{
  "n_layer": 14,
  "d_model": 128,
  "n_experts": 64,
  "experts_per_token": 1,
  "d_expert": 160,
  "d_shared_expert": 0,
  "activation": "swiglu",
  "moe_layers": [4, 5, 6, 7, 8, 9, 10, 11, 12, 13],
  "router_score": "softmax",
  "normalize_top_k": false,
  "routed_scale": 1.0,
  "balance_loss": 0.0121,
  "balance_bias": false,
  "init_std_router": 0.00979,
  "lr_router": 0.00126,
  "vocab_size": 8302,
  "norm": "rmsnorm",
  "norm_eps": 1e-06,
  "tie_embeddings": "early",
  "optimizer": "soap_variant",
  "lr": 0.00337,
  "beta1": 0.95,
  "beta2": 0.95,
  "batch_tokens": 65536,
  "seq_len": 512,
  "train_tokens": 377100000,
  "steps": 5755,
  "dataset": "wikipedia_en"
}
Below are experts of layer 5 (counted from 0) of a mixture-of-experts language model. Rows are named router (the router's row for the expert), down (a neuron's output weights, with its number) and show model dimensions 0-127. Each number is 128 + 24 x the weight over its row's rms, rounded and kept within 0 to 255. Numbers have three digits each.
After each expert's rows: "comes before" lists some tokens at least twice as common just after its tokens as in all text. This comes from a sample of Wikipedia text that the model never trained on. Tokens count by the router's weight.

# expert 60
router:117146094095111137122117144138121170134140133165151092145134144145147197125125108148136141118135175098101125118141103090150134098142100116104110139163115121167086107106115141146121149122123075123107120105158145140122172125154166118137123160140147111117067103110137135115125115070135109151105112128158076192106128119161094097145118113105113139154140130125112076096139145130104122110120
down0:155177124170112135142127085113093140165131097139117105135115111124120135125126134122125150143143091127149115115104071121107165130109151083124142123085166158155153102063130149109140151116106116143151114124158118092140133129129116130154121140173179141131150115139128134157130122137130097194104093133135093108091113131077143131174114133140115101108096123156156088139118094134163105121157
down1:107114122068122120106137143124117165133124119129125121117139139104087152161131107137110143149085118121111127100122113136120113099094119093093125147132118172132144147116123181124074115120120172115127152174132073155127152132091107141122113128134100134158150146132123087108167142103131063086122110124176091124101104134132158111141110133125187105148102111111147173098137110095118130165112
down2:130133106110133110135123150140118109078111154170187126121086111117179176145105109131115160149105110124118104104139160116119122104130087138157156156199179093145126137132119104124116138146144113123151156129134151159150115135102139104131141130085062161112098124086144107149126091133125147102143118116146112136133170150120156108172103111118154117150076115102143137113107104139142127124142
down3:095100136094091128156133129137140157174136133100167107089124125088121182132156076110107115085089135141133169098138108161101141092130171087097136171137138137147154171075142157150087114139097139138122147151108081124154125142083087145181102142150118124124134134118144130105092153124131110122136134149119143111133148152118136142139099148138167134143135150118133134145129100130119152153118
down4:068095120163105125130149088140109145114165144141189135121138117152137135097084102160073141172111157125147124140138165133116104089163147155124152130178176139133093146114148117130149116124114130109101130111116179132195112095131128115120111129148104098137140120127132098115123128132179108152166113140111141138125174109132142116130079125101108118113134152140116115139135078146121145141108
down5:104126126145084158172091132181143119122067136160137133131139109126115129117093101128098140126098140109092138191148122150108114092118123133127149128107112100137111135114111139116168132137108138084119139083102132115080153080133156119162132136129116136160104140167144144125102148061132099111124162117130108130097113142123106065140118144105129108123170148143147129164162156127164123113117
down6:170130120179123145135149151135106117137130126147093089146170151148129104112142111108106143143099152113129116125125132155082122130102141137111118123089111101155157153093136121122129138054116142101105098129155165109119122131132160133180109147155174148129125117091130141189123126082146097167117123123139102104164111150143111074109133129124130117129090122152160139122139124158200132146133
comes before: " by", " in", " to", " the", " a", " on"

# expert 43
router:140112113113099141154137120094114143114148171153128122138142108118128202086105151161148145170140161140148140168120120096107114075172103089124115112145114131121087141114124105133155169137135156120075125127165137108124147104122132136142139105124117101135089092143135122108107124088107135147120115166124095181155172150141125117075127150088116103151115143084149127120107111110096129109137
down0:115134163113143166129099141104173134131133153106122097187182185073146095123129130139122169107115147127125188128114119105148144136119128140152102136120147146141172124126123108175118139092143137156117129096137122132121130084112094125141090180164143130130140111141130132147118138127107183146128136152090112129125117120145148104144121126086093087166140109121137166131120093119096097132167
down1:095113122154126114166131114098131128126107119061157156110124096170150138128131085124173127130160134127122155142149142121115114149125160156123122153102063080130115153146135167166134140160131139149192123140140178151148135132115095132131104126114153139073158111098130105138124154135117120173135106161118125137104127129168170074152137104148127148149111119115096139108108122114128111152091
down2:151097098121129098156126158116130158091130103143138136077133147133147096111131174127114131145132124146117074112125103151111135152142192128105138166098165078088099140152157137147096082162110143150108112131105089142125119138129160152137115149176136149125122120131129110103119155115125071117109142141101116105129160160152107148139150134098115108149146166077090147089139135142162113121119
down3:119154118145145132114140123139133138120087159123142130095125122156128122116081083137149161133170165128108145168156164164083113158152102135091120119085123094129083119141146160174099128135161122125157134137134105152140129178151120144133108125106102141122147138156134085145140139096130149087109160078118116116148141141130163164162110122128147098097108145138095147068151162151117164115122
down4:098127133153113097122140162108108166114164105102108161154134147114150142162123135104086165182133114075114109108114112137130144116156102118151127134120167105157091128105141139127129149138139142144141101129120142086134119091132161097087186131108127128128133130129077170120107137136155107141092072124139160085122120127113146134170131105158150096113120118165152126085118131091129135082096
down5:155130108104149107110111119106117094059147136135125148162137167150133122120130104153127123109153148155105136135174130114123132102121115111173137166084164162155138139123102115107128139101102140129096096116123129094158137129108124104117153168156107111141137109141139084114082127123163149167153129125095126130137139104120130114108164112109100116135133148083146202186093110123092102094107
down6:160137140148116125169175137105134151126153124111179163137106136127108135133121122104177089109136080118091142180092111091146135130171127111144117086097113096136087117136112096098165155134112137099134127083135107158152121100133129151119154124127105092141111149133150113085144107122081094125139082129108157129146146141124179152143113136140089137104105150127132144124171141096153132148155
comes before: " by", " in", " to", " with", " from", " for"

# expert 4
router:126109137091147108073112165111162098119146102115124154131095105136123082151164146136112124095126109148163114100148159151124145159099155158158136100142121148121157104137125142114095107140156142125138139116104092151156158155086098166132150151128078138117173163088132109099153112172105161094152119113091145091099149097105117135134138128156163106117124106140118156124138167156112143122141
down0:079104079132132186109132127143137156150154115160176088107113129152109157110130117143087116149158103108104101121117137166130108133097134176151116131140130098165153125138128126153156107128126102102142116148121079153101158140101124127159129156097123102125083181154149153162100106136097112123151124142105163124169139144114074109099140145112146143141118163141085129142139145114118132125166
down1:131117131104102139107117137138145075132141131121132133119116135097124111123149129177144126157068174125129144152124097125071094132081177138141111143130121145151129067151146131123135113112113123120121133135139077129103116099153125090108081135168157092150142147088077163144122132106164123118136132150074107102107098115094178116117083126115136134131165144154112143114107143139151138140114
down2:153112169111132113162151138165113106147097122110102106108149102129132143144119112162127163147156154152143112100128092106101145138120123112108153136153159118154118123106145147117105086127130138160133135113157134094144107108154149129130091135112098136171128125152168182143080170110157113098093118106146156149153112144125097139143119134104109140190176099111150127148178151104091172129165
down3:107127101151089166158159158095106184115120125141120115083159140093144158141114119120130125131079136151102163132074137140148150106100136131087132145173162094079120128147175125115148084142109140119154137156153152162131128095117108121114141107138151120092102084147115129144116122120125063107111143143159097113137157119158142135133135128130106125128085134138110136122103156115151112083101
down4:072137179100109147120149116073121124105123126139110119111077127127123085151141135138155112140160125134081112128140155114142150144140123116131104167138111142163118146130105119121088110112156141132108149093090155131161135167147106070116096155108115142145147144113112111106132113086105149131125163139080174159098109164122106088148118169149175111128109119144116130122116102095077142127122
down5:106117152120097121163105095109151126129161108148119116155135136142137136122109112163127161129053130176156139143124102113078121082087141077100095095141096079124119097141105112123135146117143113085137136119107124119136153112098131159160114098133156078139151124101156151083086146126114135127167105109127163117160145109134141108115159132103116115135129134127126152122173092121084126102142
down6:124136123080116149107111109158134146113129146106142158154131152123114146110124071111134113120148129141163136141126113162141097124135123140102150145091098109146146129150110072096091145150109152148124146103154118081107141148123141141134127134170085184134127161157119094139109173114193142142102137148097152153144136126128174151123076149122149163152160163093099128136107106104156152114146
comes before: "20", "19", "|", "18", "–", ")\n"

# expert 27
router:143136142176145121202132090121147136103119093080131115143178141158153127158142083126150157104124093145124148141156127122150171149157126136144158174089121158111149161102149117131132118149123108152146152154114141101130133097120135134127111149131159097108127126109104132183148128140114065122137144179134106143135131157156113149097158112135117104174132138168150096154093121134140119127103
down0:134127132134131134098142152143113102176093146158163129158098181144172088115091172121148129115092106151129102113122111114136149162088162105141118124105192128123137137111151160145115153151122162125137109148121112100119119135147160122121091116140169106113112131125104150156123120167131128088136111125089136083140143126148151085163107089179103112139121145128070126136139154133174117118128
down1:097146109123158162115121116142078125162116149136129159166117106126183138093146168118128141121127123133104121121075115114108145114135105117176096118108158104122119131150130143090118175141100125133116082160104152126138114135140150128112103120120104132099128095124134128124143130167099131082145116094161157143129115149119151087160166101189162118115136182080125127153157109151167108097138
down2:168126139119108118176123139094149102106130144120131117153166129123152094061130120067187131107106112084159119143146130102160128101136160111134131094100110118109122129115110114160142117156124137130159159119167092114162151142150122162119197127153116149132129139130126122143116120156137107074124121127127146112113127107124093116125164078116130105149147112139110154121190167163122123110129
down3:135154167138143105122133159136158183118111136131142131117158163115090111163153134149169169105108123133135109141155168129159139156142129124139179146137156088146190116131100080138076110135149121134138125115155139145122123169105100154162090186144130145137172150123130148164123117144113162163120126140102086122116140123124111151128078135098118139091138137166122149123103144159118106112139
down4:192135191136158099078103132082124133124118079150120085117105123164136136143117116180125132116137143151142132135141150136151202135147107153117141167126115118131126160165146123099111109128120155147127108156129079103144138149112108143086105181143151136143111147116115136101121081118152139126100137129086098146117119138143115129140071116114121108149117129093158133137123120129149128177115
down5:137126115117116150107132153092186126100098123144094093087155109122120143141121085114101104126156181118106104145157149151178152128119117141152136138154121165163154160174112129144106178146152129123130137118149084138128118140159167122095121134134163156139130105114152134129097082101160151165156130122103080104135138157143152138116113148104152176145137174133174148108125120103132129121128
down6:120087158128107147106146096169088141159099130130140153145113141142107186153118144121114127145117128114118174103144133135079107144152085096128115098125117143133174114135130132147129134137105126120089133123146147127131121080112091145122082097147124154169113086160133158162109127131104127043104138134113134146093092125156114102160145148145137153146105091124164121149101159153116113109112
comes before: " |", "–", ".", ";", " |\n", ","

# expert 7
router:126109137092146108079112167108161098118143104114124154132092105134122086152161145136112126094128111149163114100149160150123144159097156160157135099141118147121157103138125142114096109141155140124136139117106089151155157155086098165134149152130074137117171163087132111102153114175103158094154118115088147091097150099106116136133139127156164107117124107141116157126138170157116142119141
down0:156113140159159124142154162111102125138136129120107155152106140150157111109107180147135130114153118137172098109117197123106132125153114127088206111124113118134120092144155105106122158157137131097100109140098127136108136133123168157147122124178209139151124133094103155114089097128113123123156115092112131148097118159090111148134120137160126114128144116137169121137143140162136111162129
down1:066106158134110121115110129157127096161130131133077115113116113138147108113144137118137132150160149156116121102140126141149096142146104148111084157158153087072125109144109114090155113079102147128113113154109152109102108180126130121054126124139144139130156144112138055133134092138139136132147138132113084129120112114137150125124168125121145132110097110154175119121179118149131097097137
down2:140155118148160145188129178102139165123122136128129167093108128158130128117099142162120121117094132114102178137135118143109157133149130113077119196106125140197147146101125104095113121110105133153142113145144090139111148104159141105121115152143121134137131170095117129145142119156123126192132117128146107087133139145147146110152083136133127106118102184125134109119135184148132159115125
down3:093145129115111181153143162097110159150128113186135105132127158092130134146140155121079046134131114128100155154139137136138124120125142207120100177104119122080118157163128127116100095141133129129152146094101130141123129124140139114129154153129164135154085132101121116141130104137087076109129120115136132151081146132129121114116170141142111115104103129165112122155133098113133163125125
down4:157110133137145142126119154095126094140127079123162131143145128110138165119120125127108137135122138119108158132111140104123092123127208119125106085087103114087124138109153132121175093168130160191144108140108099120126130165091105083135120126105126119166109153139110122117166118120093130143106143135155096100113127130158089108097093120102144087114131157138129125118127107116142070146074
down5:159128136120140117170117119151114143086149138122148149139111156160101123152102106077167116106113129169134139159134166137143123114116171059108124065115106140107102115125136119173126135104094105146132150142125134124181092107100157150108120092108114128144153116147127143135075128091109098127125170123125112103112171128094125140126121109161103199092135141119134149138131128131146145144111
down6:112156130101137136141139144149138175137183153149128132108155130118134123117128154152146113111127102141115103126130191102144119082111115108095143148141108154158121110104111112141083113107074118163158159105159119139118092123160111153116135096133087156126130137111145149154141181165145071174114130156122124162134151162121156133119132128138165132120141162096095079169127143112142104161121
comes before: "|", " |", "0", "1", "10", "13"

# expert 40
router:177114155159145111212124129115098118142091119086106107124153123140111123098130132125166137130145123140123133139117136105138178113139113113142155108112111122113138155130128146111126116152154120158118132127085180132106125103130175095122088161155152116113132110103140133135126146162143066105127131155154110115122143151183128159169152127103085123159152168105133141166134147152102152149088
down0:146120111141124153110146143137101116114119101102145100108160131151132082101138122138160131162128150141140158123140102170178134125119120148137121116116128103161105148127133112142128106162135139136154085149158087165137150073098117121110080168157122148097123098121121130132128115161159098123182109160101127109102136097119116155148131111133117101107154082074167123110142119123067154125075
down1:128163141166150165064144148130129158156143129114166178078155104154119163107127146107134144136087141133111138129153146153141158099146144122133163154141105156095166153153097109145147129146108139143117134125134149097090130157118119087105121163147118151116135159145098113177128150134107159145125135169152115107133101164153102070146104142127138165145122132122110122123133088133186128106140
down2:187080147120116146137096141156136139084131105091138103110160135121149116109151118117152079122158105136129132120121129097124131164127114156112117106110134121087133140170131133125113137144109157150130135104101111130090150155110121098087143149144157115121189148166104156132109101114123106178141129179084143119156117161138138135080101168137149091152179100128149142122148132126107165117155
down3:118151076130109145129198160154106109116134094135097118125116112126138131142085126127084178118124145108108160127149082097168121102132118082144114150147120145154129103125152106099180096127150131109115134117133119143110154091147114150120108112136103149147124113127108121124145130161198119121125124083087131149089099140112139126188133115111136128104067148155110104121115110100120106114121
down4:136059154094154130124088151102112132073161160126123154090136140126129093110156114130101128131163108155155106108143148188141172133107122131121158129127151113119152121182124144150117148183138126138129118109126140133121156128145162110124113132122181108120075157126096173082146118082152099121109136146137133100117139162099131128107121089126163139150118143150098104110145156137107146128122
down5:124127114117139130141163154125139154091126164117154102134125139131082074141111152116129146132159137144181112076148137128168136088158179179144169144153155136057131123137147135114150107145154090167138145119149122126143091123068146123154137103134108107130144120083119117132158125115118147133112088118067128144134142130110127107091096114106131151138149131150140137131102116165147104136152
down6:093135113098105118145105118141127114076131124109125119122114130089130113150111179086149104133150098126151083165091149113054120165146131142113114138114122116100130127118136148147133107078072133132089089124141142118103081140136146114152118171146133129137136154103104126120162146134102124200136170135130126132121114169117119152099104153150081136122137132144101093147132121124137084100120
comes before: " |", "%", " |\n", ".", ")", ";"